{
  "lr": 0.00414,
  "beta2": 0.98,
  "grad_clip": 1.0
}
Below are experts of layer 4 (counted from 0) of a mixture-of-experts language model. Rows are named up (a neuron's input weights, with its number) and show model dimensions 0-255. Each number is 500 + 40 x the weight over its row's rms, rounded and kept within 0 to 999. Numbers have three digits each.
Before each expert's rows: a language model's description of what the expert responds to; "gets" lists some tokens that make up at least twice as much of what it gets as of all text. This comes from a sample of Wikipedia text that the model never trained on. Tokens count by the router's weight.

# expert 35
Past-tense verb endings. Verb endings ed and ing and whole verbs like made, used, held, released, in biographical narration before an object.
gets: "ed", "ing", "ated", " with", "d", "ted"
up0:494525400503466553441538532539447525589547545556487511536570438437443396527497491459474433458476581463482497517524492506492489567551487527543444503527507522477487487469528476450511503500534512481462454436548579508499536478575500515517464516452481485486529527459472544462502535511440621493428544548506524576476507473495479549536511526433484508497490459476487594459545529401440503545543447542501461487549544546439476487516505543479465452521483500525514520491513478464574472398499518462554455482480539487546486524570519487533563534467563471555477507429507520497467482556480431485485523505475498570503479509514510550420588440413411511478450520551502502539470503524480499456486519547488502482525486490448488516523520499490519529412550490566476526578499518507456529493501547
up1:482541501545541518458447558441442548518497495478546476487410522466565546428573481526541461486436478506454490549536432507479544482552485527531515491507475434536482516539421549477463513458511458536501480425512567483499412521478489495487442530452482449522514490525490447530450462485449448532559486447552566428492470489540588476489457564543507498488479595536463537485516471504506542454517532474449536524445428546509456490513516491506554500568423498492536483485582504529529444500472477498453469534465581523512596397488580548489510454454516531486506475559539434459465452523546529565535555493469543532550556553510497492506446524500486501513524528476481500501434581520524506482495488534488521447488486490543481524496528575492520399589422484465480480448446535504485466508471496
up2:461550420530530442500471515511472491491490494508548535521519544514480447458504497518528442523422385571486495503441559443490568480493537489535462478523513445456494494520544455497467466508516533522511510508490484551478538473528523452414517520544482500506495559558502546510475433459449553471533430372495513601475430486436544483499405457476526459456509559501475517573508515539500519523447394455533569474516534552525470476511543482482477500512532520542515489510524514451487514494574498445450432492505506487522397484476574479463509556522494519518419461520527542488514427519458494544498495503545520512489456520520526534425489553505494603487489501497463553447507529454483520499427550498449573515469460477548518552565559517483409503453466584505493523496580494525549511494472535
up3:573429452531477500495561628566540511516477564537421469523546515530493473448476527502448536522510517500455512488534447526492553530503494432515477464482486546541522506573529478475518492441530573441494471540479458563453504401539524511524466504502491457491522561505535531488414516483529475513522497505500489454498514442529540513454454503476501495497495529531597475493570517534471459577475526470502421471558482542448529484495563498493486482460456501466478443564499522602470481455512616468494494519514492522520459484535575534505468429505506484481591542555469465479542513536451461467516537423508466500520458525461495459502471492540604511509494515512560559480472521488505527526476563543570444558602521509518594520509440583568519504535463493457471496485450427513491508458514479
up4:425441484497486482509528405532513567556525448481454533491504506484489543492567482551492482467459475507475476552516563524521522450469485478506502477482487544460477522499434448547566510558544457547556447552446452583560477463463630450440482448491500553528461526467505494525506452509469474493475417519500569479535486482454401541598575359522517463427451520530491484519498484548530493504480505455493500498505500500484446525532457501426469421479515488442560535569488535544511467502507535402420514526538488545563423510506439471512489529523537449497511497455476542550481458505498463525477487547578548443489476467500518525549484510464521509489484527523483451549512452407548529496481486520482463548508546505556530490484497444477494449485515540486494463570488516581488482562488494

# expert 11
Word-initial letter fragments. Short word-start pieces with a leading space, often after the or a, such as co in court and coast, or p in pursued.
gets: " co", " c", " p", " ex", " b", " f"
up1:526499539517472492548481526463423543462511519469494449470536437530512608585530464492427498427481480493512442565547460567514514535476480538445507544551469571516480523551487556497517457473496450540475506438498403490509512451513547448498459537527527445520538485524424443525513503479485524432527457447492503508496522547466522519546488431465565481548577497526487485470538424518475516442489478487456549528497510471532485511511515524490511550541432447546469495498441485520545497400487474501573477539473444609552433508530466495493593462469493402554489471531558447548518432461493521545492469487477514545474500503451456555562512482494525553492534540524430533469498452436503538470549461488450433495496497502486509474533506494572517504557457518455567525474434489557581435462501473
up2:561456393523456538494438511423478486521506481546499499599453504446486492569491448468478481525471545489522626496458477458485472441527430524451478490475505461519528538499431510521561565465540454562549505494538517540506482478497494557535436455517568494470464536446558467506500569477525510467521490491478528551542476482519526476522542498496549509450489549516534597477456487456449503492487443506482464466443460502548593498494467512524508495501422533488528467479510518512510525509479490450504463464563548499510538460580503473483526500548454494393523435528542545501508535471478507425501466489459553562513460438520433499507515474481493512552603428497480490554454518546484490446541549499513492467492470528562537513465444405488442570519501540578450474460429464564478580487465523
up3:542503531578425478482538504479443504495542517477474526581495496413449445558480464508481493536511477534511504500519476462474502477500489516453402486500541510483573492540575420367555537493480469478551524497457506472549536468473577424512532513516499494516476548451494503509497525474495521540542506458549505507468486482496502570484529483463478437484488579489515562446473504557427492477486493489508395532422432490464515451489507531522431523504436503548560496497452503502457561506485462543528499509507550505517464523495535551470514517528521430493496429475509425497532542578552547555466502574546528593422482473475457433495568459536552543522505454446530430528451440493500449443475613486488470493518502452510487505515454423531469503573477512533472461522420456534534515492499483
up4:496591591519528509515471516482450527533568550526569566389483507579513527497516536478454531543533475473499554471555527480481521405543514491481489481469494464444486489561478476574496512473488535474541542544464482462514538477476479530560473493568510482489474549435522518519461465502503550492463530519556508590497424509551511455505509515477450476504499471458505531522486496524511492464496504393505570441509472520524519471497489534506482519517521471484537470568485504364465529455513513508603506500464515506528530478489537503547506497487499474517489484437501489536425495467507501510447524530539519542405523457561503507425585517559465542542443547550474544478582458497485527454488428590453518522489456478566449500498515483502443572520459473447504433431405547500456604516511488
up5:528516493489458566496576428480460579494513477502552422495461521512523527551550493525450522538432536426444508452495470562460465537482467510513480419509497547546521510512524506542450473486552489488503517532471445459505461510479534477607441565448527476485514521481564472547566531524471484494561482482576459474478521457519442485450430462486535434477475530522490488466529418542530527477515502562479517555411535484498582478513479523500482468459487546475530477479550575472460542484502458441514439406490505511462462430458519446539492494555498555444483542490603551481474574465506501479466449521438518540549545452531508491496521421446486442485486491594483488489511493513438418489502470512538529504490529451484509548507544475486595478468457454543550430425555534475493527531485461

# expert 34
Lone initial consonants. Single consonant letters that open a word, mostly f, p, c, n, such as Net-f-lix, non-f-iction, p-lateau, P-op.
gets: "c", " F", " P", " f", "f", " N"
up1:455557510435492539547500474513543528541507494524508541472490498560555499423491540491489482512451433488520484558496499564456539506486498516503473518554492533559498499568488521475487512463502449527495422454442463513525542529480453510513528518510492538457444451501484555479529427538528511565493454428457484517555437442428484465543541532457514510401499544610398521505508471503482541504416500467500528492517589494515456429534555557520482538542520503458447516437579484510530551484555522470471476446513556587491499477476460508438499492524478492473494495422512527519470547489507488589552471407528487471559471536438507474544466395497518455566524533510516539447517470472535597531503493527473501486514530533499571501511485479499542464487502434403570504489436513505552550582529465
up2:540539524463557478559459430474523512440526518524613466532524448514467495507516484485522552432515518534495527490485532479479472458551512488552498458454441424513558481531451551519406477515532564489473536444486478519490488572575518530524515542561512494471546509537537538531433509431516511536449586465540537482425479547494491502505457467500593553447447511509446460454444559552536463508435463499495502497479449600480533463528618408530530502477453438400520456493515621484472487494480480542488484484463536506502514478497496502532522513450477425509507532448494506452526497471415494445455419541585475496473526526478528523495525498545520457494489546562523436593513564487459520457532497504516471550512490522472525521510508489527493491508573509568500517540547521516504534539532492
up3:459491450495573454451560459522500487527543511498552511459557545450493460506466420602507502496423508493535391533538538472474516527470514524520493538529434470537558443531463466531567510521565539532549494481512441467439468512476521468571567522534481473508488547507506499562490524501456511512471448461611496521458541514519498537575489549536512611494448499458526496481483432500456462464519510513547507526375485460522481462510517517500512502475438472530554543490500489508496501452432450413504519438518489588553440521437482501485495537509541417514544521508431426508494388567494541539456450469539467501519512493487498554540471495503495514446503484503519485513586498493512555633479479556504565507512497544465474485565497527493499515421511513530531519479511474550507478467529515
up4:464548471542497436545499528421526456503507454459543555472525518470491479526518517535582468543485441488489433503497507482599475478459511449445498523504488510484524482490539465495495471503560501507500480453536500519531556516480539527522426539494538438447503470493513466521499443485560423481569431433511553512518473547455476513493499423497521514483537538499556513541484486538411527471462510552501537453557417560439510373507529526530617472432503452559584464497503582455527505461501514507448507497493485493487464491526542527425489438562526547530493477531514517473563413538449492521531499538563514532526453491515532468468504469494487557490443501544541475527547506545413484543501467405536481516501500522622466496487526423522502447513528535494503566454527566520504552500520419
up5:484529528467466563531463472448540476512537458489492514441516538547540479525478492570517456458537503575532480570516473591530550511489495522567552526478444459447494477524484509483461454508514536519544564446503402452439515483483467502500525542435462444532567495373520501534424522580575592480478529475573514522512475481544442465479444512547483495501526472434513472527461452478476482501462526462563555452469478455502556463523514476451500525474507520541494493444509498520520525456521499492552470474497433558518438497576456400483469528481497503442450392497462481443491427485536425499502466490485534523533557424465516544493489486453611505576503500526462488497555519485435461466580469486498468473559540535456569515460478494507505517545522480503525538524489497577515510471494554

# expert 8
Clause-ending punctuation. Commas and closing parentheses ending a phrase or aside, often before and, which or but, plus words introducing examples like including, such as.
gets: ",", ")", "),", "\"", ";", ");"
up1:459475541516557480531447450511434486524504525465485518478462476519441443572543526541489544566490572564485444548470510509515570493522429475554434494422543497499489515492506501473513551503502480473574494524479393526469525557432551483495512493514496501439505483460543539497494443534456517532563441521448449531578430549524537478508533490541479516536468457515511512429552515565530539536539468484506548594535497545509421500480525488455542498568573546464490491538525481488436536427526542542487511483499564503509543403537527510624431485421591543444511503482459451530523514464476462500490466563513406541495499431463525504552508539532535465507495533471520478447512453473462442525429513493504478480498583493456553466526532521492490501543464487516527489563525583461482495531506528
up2:467505524476486507552492544509460528556510466421502583477485451494405504493530498480508413496445550486511482540464517491529476525542453459532512474425440439497494550489528500531472514508524455478494532582483481518484528529528542469528481520558501562485541536468465477562491537581557509452561460631491545436475516487463461533516484472479492477563432438439490486464609460545485558481519464533565462454495534568503445522520503520571466427516514533515523532524480552519472471440516605505507506544473517466488494460481524464494491509481412494517479528478455487545449567463523432536514505483459506544475480484525566485497572529572538421467524499523448549503435530554476431531545503488477446452475531552561463452481573429513508524500462550435520531569534546512535434485511546
up3:516499440430504506527480521535498487518558475483494523433382498525546462585596508474510466487531504424488535449471444494569538517513536503464496462467499507527489522567510523435477425440529464479535485479490444533536516396507487467475425498494466504497517440469527492478534497536448429441467515485552482493518436537513487560458506525496502523508458512454478517449497511509514550504481462534488507556529504462473576471525473514502529507478562473507551451528540502497565478511529534529514525450513496512484450552477578518514369457525528523427493456529541407511464559525466528541472529579554591589508505519527554468474465452492570438480453509454519495561417479534520436495378536514453474422480428462502530452502499487464513425495471454551474521512512437509507515491527459
up4:556406439488562576457488478578537522570490488436458473464525481578492540478551526483429533546444504459464495528432523512477509503493443472434555563484484474471485506503485478507486456609491510518474575472502543577444498479471572490516524518455485474498529536490522471460520518499497462503525508529486483390542510467413518555501497467542422532483515474457478470515516491548504462562520466491479615391503512544511505435532498530450544496503539529486519545557533488528544524522419472455494503567465455495508513471515429533494536491469547471466503509517490434518465478524516480534523431524505444540518426480450571536527485568459508466472525513607458502501491592548549434531514483501429499535512418525507528522523539437530455487496514481566513589499534527463461482478469459
up5:553477530595483491513506536510519451514528514543485508502526473438520445513556439555515526456502558518459463532585495523565508421421488479519516477542447463492509502508551565531538539509576493498456501506580488424534486367540542506470493530507453475467533558541520429474495466534562570526447471513423563498512507487474570515556543455493531561461451492445494507517511507537459515477563463494491526542550510505480560491569534437508490527498480515481556484487473509463498445492540470514500470435543521435440494467541484479507429441504553464501410514485520412539449470471422456493507511557515459546556581512467509526490533543522560475498538548409443488499421479516469440565476523489520486466483496465514485487510542522452477478523558546469443582503567450452457496544452501

# expert 27
Auxiliaries and pronouns. Verbs was, is, are, were, been, had and pronouns he, she, him, right after a sentence subject in narrative prose.
gets: " was", " is", " as", " he", " be", " were"
up0:561521513506444533489534457563491462502517477459580457454562443536458441589495507517552486527510495524494555511573499569489545593497496542499493498491519487532451463526542524404458543530504496485465483484474494521599505468530428467512540551470443466450482499427465430550478441476501490462450481537537461490517528474510517496534540472431494559415531521487512494529513421505550561392494474518525512541530437532491489552470554456528494446518544475534501577560387543580427527480510530482616522490463468497532559553515540510440458448562529438496511489451500429537502493517504459505459506497483512541493489473466509584459456574432540520516491557445486529529492513555464463488497457531449517531476486457481476513507485551560521460541450531512556540518466511452456508480522502
up1:499603503544413514517570508475586611502477544516482517461505490536554583518455513474480545444509440480506446480569493505484550522535512549475393513514477471527496463451473495533508539548543548529537467575514489431559491483503508438464528510519545413521479545583533445486417476546464578449523442446460517493498533518518510431475542575419539531519509509479526451512510469502487557445487513524505584466525523543447478554441471477478524535485510458487476494523422505524472501520480489486508459412544514530417540499501459530552523560491522504491475486423498526503509512501508463433454508509437567549507502535492467418454512481477549501474524456469556466556450452588466532455460534516533478506536492478521496532517539525570572537509592509526461493480464505538481540484440501
up2:511483543483493477479508502461440536575553546514435449441502481457463539472482439510492499539474501505547539499479516524473534470555497436502486485568537473457504512532498442523390557464491514442509549475532430561439495482483485489484550543443529514437536463401462455629530557450508524459497458444516492523495463530529498495511434471398554480529501469507452494487473519525455463538465422532495558463525508536505487446541447484526510482501539509494480428474495497480503461495412444475593479586468487440507453452569520468556494468534473511564555490547472540528522492494463604488523493560533504554435547477550472455522467538483478481563474555473453464476551440488503528473513493482469391561455499530414574541509516488509492497496553483527552554470518551500458482461498487
up3:492542490523557474524495524512497547490448523562512483466466468477531526415509522547473541501480482487409525488475501481475534435513508478445500508498489599497487480489567547423549515479445461518492519456509470475557477487500521515495517528522566473520496535523586585489530509590543500531519480516502617525529426529518560571536439455496537506539543523483482526446440497517472452511477493516509392532514529487443385510518516484471479516528455531477496468517547494468456538452481507495441515463454514441486476564486524499515465504528519457448453519436556514498482462506388531514453533458442413423519468539493495419529455511540502379446503448496600515488500456515461483481539533480524551476492563501534517510509510471535505570526434388564407539478487500514495530487531499
up4:516525511571525433509567536509502547512543468522439462487491547483556506483541494529559489502596436422463487478493497525488424498487493538520505469495457499528499464554434492565486444541478564488529530484400468506441478488550516483529436528421513430534509511463466481546539471512414491500480524508472474564577424528487572477488454431544545515552554527513531504519475516497551442519398490528555570499547453548547528485430496569496498609462490561495514533540491455511572487510509476570513450426429494564438510534506476568454480410501537536449544459537480570504512527528486446496456495485528507465445548548451473505489488478480480480525501531594517527509471558531520527505517528489471468501462492541521467464501495486524427530570531454483488439491476494448550559487510429

# expert 9
Place name endings. Final pieces of place and team names, mostly North American towns, states and cities, such as -ton, -ville, -shire, York, Cincinna-ti.
gets: "ton", "son", "o", "a", "ia", "ley"
up1:514454512506487529538546542471522522542407520527540456554465512481513433523480525529526509607558479473493456521483470493492523509514451545568460499495498551452513471447528493462480490448516550527490467499445499511526506540472497496464537455512485466578451561498525556487500563417443546508463508520515472500527524494501512513481507577513551486448481555458516486532521447501522478520504484521520437446445530522533472522505464525454495512473497510437460394535438478434571492481570520522520463493569462494561473409467544458488484496459512512469542500465499414437527448517438456517466498447492595528601472513491431501521469502488523466484505524451545548513386485551524477477504554472583574521490458497440531522466484512467543611489547516585524469374549526497513485542430464
up2:510444502497562556492508448502487492487565467498513468517467494474490499531516534481563484542492540425531562522529548443410561521538485558497441513475547586475525441546479542435548470498570496497489475555507532532484528417455510503402433498473452557564426523504475500483481446480458490540528539445474498508430468549539522460501467516472520551480525529516481587527452483461486460504473453499536564502497524484471517519490546495537526484452497578479433391507478513537428558549404476510522542510489523539540428453456517494470462552454548538561435483497564529483542574507546494556585564454460458529490571497493524419466459488455469546536506497442450512525481503546468477512502517508569571475443499525510495444572512487545503511528508541505471503524462539466553576534507551
up3:450472451532535526442445501511503502492547421554412512490482552436564530523417458531522447477530542450469507602461518509458532474463508492452483531501550497508526484417456454447494481494485514469509533552530490493527492511455516494535506453423478475441473510480442519513500556519523470523568573462457470541502555532533511455497499490468520481458467487500480495488475475586497482471512478459528506426505483549530528385499485530488504558516546481468507516477475551483481524502483584471553548463546462474563419536443492468539456451485417556475520564512446452431471458516461538533434545507510497486467475457498565495504456520495498511439453485531494531550562549533547563416520524548546559449501557495529544523441508631498470456475613477568510532434541489489538510524495486
up4:456488505496463479480568509541506504477491552458469482509433469436507448507476551507449471492505560499546521520439538549513489459506465513424545574482480482503481523389491501551504470437569401484441513516477557472492540560494513476461486493475445479429529503472500443444510516509400501525477526513537524542446493549506431525494472496534513556504482472485421438466472538488426504536585419460492494452518524495550580461507521545545509499550535439553504516476503498496453457555479508490539517500474487534483470538406528524464418570534503524546561456514465558482482470558567519546493513439560553522487527517507533484491540492503540444528539542453495452492572622501510450488477488506524507528560418502602517506484526471503539528438518468481556495477542529513442509419479598
up5:509488494532513475482443474491504534515529538530501449462505550464557570441532531531509477515584485586460391505522535499529506482498512495500494486480401514519474453469526407488517494491449554482503517529475510556489494492552501495476388510563500495484512462440443448480491476535367536510424548407482550480449462508472479497474492557570561536427507548437479516525517460455459432501490527457527453495530547499503487472490535543504541517528530547511500458488601500452480523444476496530461479498528511413502498504495444454429447502562490483485479507534499474500557480491505525462591489508568511505482501509590471527483454545469469450511500538435496536458460562533503488546570483469545607439533510549495415498458474511508499505504451468534552479466457468451431440434563515

# expert 6
Adverb endings, discourse words. The -ly/-ally suffix finishing adverbs, plus words like also, well, known, still, later: secretly, informally, commonly known.
gets: "ly", " also", "ally", " not", " it", "y"
up3:501485487673493539464546525442471545551508515478486490446476545541480406490532486569541465485534466484450514492451515467528405572477522402462451558497435444436530538519549430489477521579509451425507480526542486525536538503524494478470462553514512459432506507510577537443522506522472487520533447513516552498456500508530429549490501524494618471525474481514498458492502505512517495548523453469518446493515531474527526514507480498547447431481575544515454449483521541534449527499562555510508523482505442445543532454453549489461548451522514455592448453524597536458505533473515450567518588497479494509481472525466495510533516531516459506480473503529494545501469496451480564491450508524456480522475462535478427474513461483487555436491490518528458540560489467567494455431536437
up4:535545456592437479547466545501555464450490490476477476500544446466524472439542517554446468467407500494489520522438558446461493521451464532469508500511546507535483459566455430508594489532579454531515535531468511524522502472446474489415517489510502549485507554524578486531481576540474455515575514560502582435469440524448431452562507448478482468541493437441504551508504423516468526514464448484491482484493474555477529477518472446498467489556530464472477500490453393485526498533518560568461567520523541433498436472505509420532497534489449579499461562509541492544543560491505567564541472530448485462487506486513540480438508562478464521460465571440454411499460494511484492466557565498460420491518493517521564485543511516489502484476516533483493463506442501498481454515564485
up5:477516432437356527478461562533459469469472442439532453447475513502480498480437536541452466496498538478471525553448456478501475477604444529487511503507479481439482465555474463508524475584479514487585474563430452521551493516504521470488486549533483454501531520452489411486456439500478537480603417511518558461531475545491549532551539514492488504422480501540515553478437445519456486491565461509571438530510445473511457484481531436542368515532482493587485485514468497559539531485514461497483508434431519525480496542511465470516504499547464511514561488546458498441494479479480457491463524399544575453556482491476512489484560542538577480513454507594497463485530490512539454468514511481492499491452501484498468542450459475574462534517498491515551507520445551460505528498543477
up6:527526480545521413493486438508556498586548457481508503500548489401483461437484490533490494459536520497503500439506459409444531492545506498540443507528557539539495494501424465502509555482485475541501482413511526529537450550511431486467482521501527419543468493466469524464569514520549496482501412538454480536469491464523542572576529488493571554448534446506485503471482435517551538499476452539453462479435459571488413516488556425529456440520515455395447507542470527607510530533487496501501511529491531519495463505505524489541498458516417533482590587478556480463513524591472463483439517460514504531553482531511524441523502493544474517593497551523490509547543546468524478453505524507532562516498472508507545459522510451462477441531448487491465512524458522442482544422579484
up7:453502512552531531497501463491524524470427499452502434488485527561527471493461479573558541434501471471579494524544575407443454447514563451486529467486516453555517548501585498521459488602506521510467491481534488535425580555521508454490433511489498419512451471502613507442457486507530438519518503506494479468504550500499540548532503432526461506529454573496496449578550532597457544526514511515563473470530503513548536445490481526454512529494459509458517477559512490468476518534509478438540484451540480476533513471542512517516546636450529503527538496506543531463530476559452504459504470535468460495406472488522528527488519530514500560495479469480545582507519501542474533550520437467418441520414513480464484521522540528555550488462464542434480527443512469484527537483409485

# expert 43
Word-final suffix pieces. Final pieces of names and rare words, especially -ing, -ling, -ning, as in Harding, Coping, Kanturk, Venkataraya.
gets: "ing", "y", "k", "er", "ling", "i"
up0:521605488465424459472476493499505499465480505465535506565469574462509454431549524589506481455526519529542495487428490500407491496473532481573500537496476532499506497526463569544494463471528440530457528504487516489418505559514490490514518527524448472484529434541533519457540477570529535481446503472537563441456469490428448438533541535510535457467483564453446545458523423409499540499466476534504467554545506496439569481550533420560450433519466567453478531476510506478504506493455455509472477483493491427509487414509513507519467544558528461583503523512430508549484497549499514528540553593492497430485413537490544481553478434544577437463491487527494481475463491493482526531513555465517557443487534420516535504525591556489507502511516489413496498473429467536512495512524532
up1:468548553541512519442465509465537514462498455492568551580500593500508483494471535467497560502486444554504457437443530442468498430498491567523460469547460482511487540487634424495511484502477428488576499510481517508492501479521533516460568499521514585457476468428447463466529529470525479524483498477592456550528481446457495508449517513484447468487540539482503397523552561513567428414479547516548518463527519513466529522551489554605462511519556523517500554497409487528503557537446505469484444466579463524467412495539557539507508475438543479533532539494516494453461399447467523512615575504516481457488479477457581491508510500498513467537514460482513521485490506515536496479500541544487427528534529512473515583541471564497464519489502476473560504494520496506515513519525498
up2:448516489498539488470511507489478565532528543519506517551549577486431501473532476499479579468537534499516465494515540436501529481517526471520492518444493485491466594493439480530526552516599429465554468504532518448526430495561448478481420557440543453520504481434457510544478546480501438411472467452549530497517497509516550502503534463495494477463503523557496510435570556477431509437495534518471598474519511497559538494451536493576482505543602536495595555440534494553448472569489507520474450520471514539506529517527442498473499454422468477518485455538527475484507518520497505525506497560465492529477473499498430532455512459557544489445469442416469484531470411526467496507486483485528468453393576504515489428508545549493407513461548449480486440511501549424508501560525456
up3:529508512496487476514447524461555506474505519538488489453503530538544479519487559522546475459450489502501463596519554486551508512474487539552538482543508516578517454475469482499501522520496493473613547532497461532558458522460458451516436608488450537496525589513463503494483509505483535522512532518479433565572507523523524483441482462450506481525493531493518487524515479426493507504563490577524540388498480501507493509550487527442504520481535527530525464457456461501473482485493527524571535403544526514500496427375487445429524460456482460507507517450521539570482452511557548433473526440519486514504446515534607529495511582432518485523505547459523521570543490469500496545457458545472587534499480512466484446465360453529479536557558481493581520482477525525547546565500538
up4:519445543460508513479521505438469472524514522507570549527506551469544540463521587519467546535455475503489484441486508448568519529483525500507484496511484506497433564457528435447513529519463491522484469485454530504519461528476475553451452526422549440482559479569410498504463506475511487551515513501512557466533539501557508489390493383532564472479438448489540502441453486488475456433427521429503535461428498538513503565555492561557532464502495498539477460540575497562532441530541538518414557518550497569487523522543446527556442518488492509456474471550514557499460466516541551508478556470550476534487470421491556555449467490496567529561536510504499521456561445561461541469519477454528510433464481499492489529473421414577524509473511457561478462477469486429492482479504482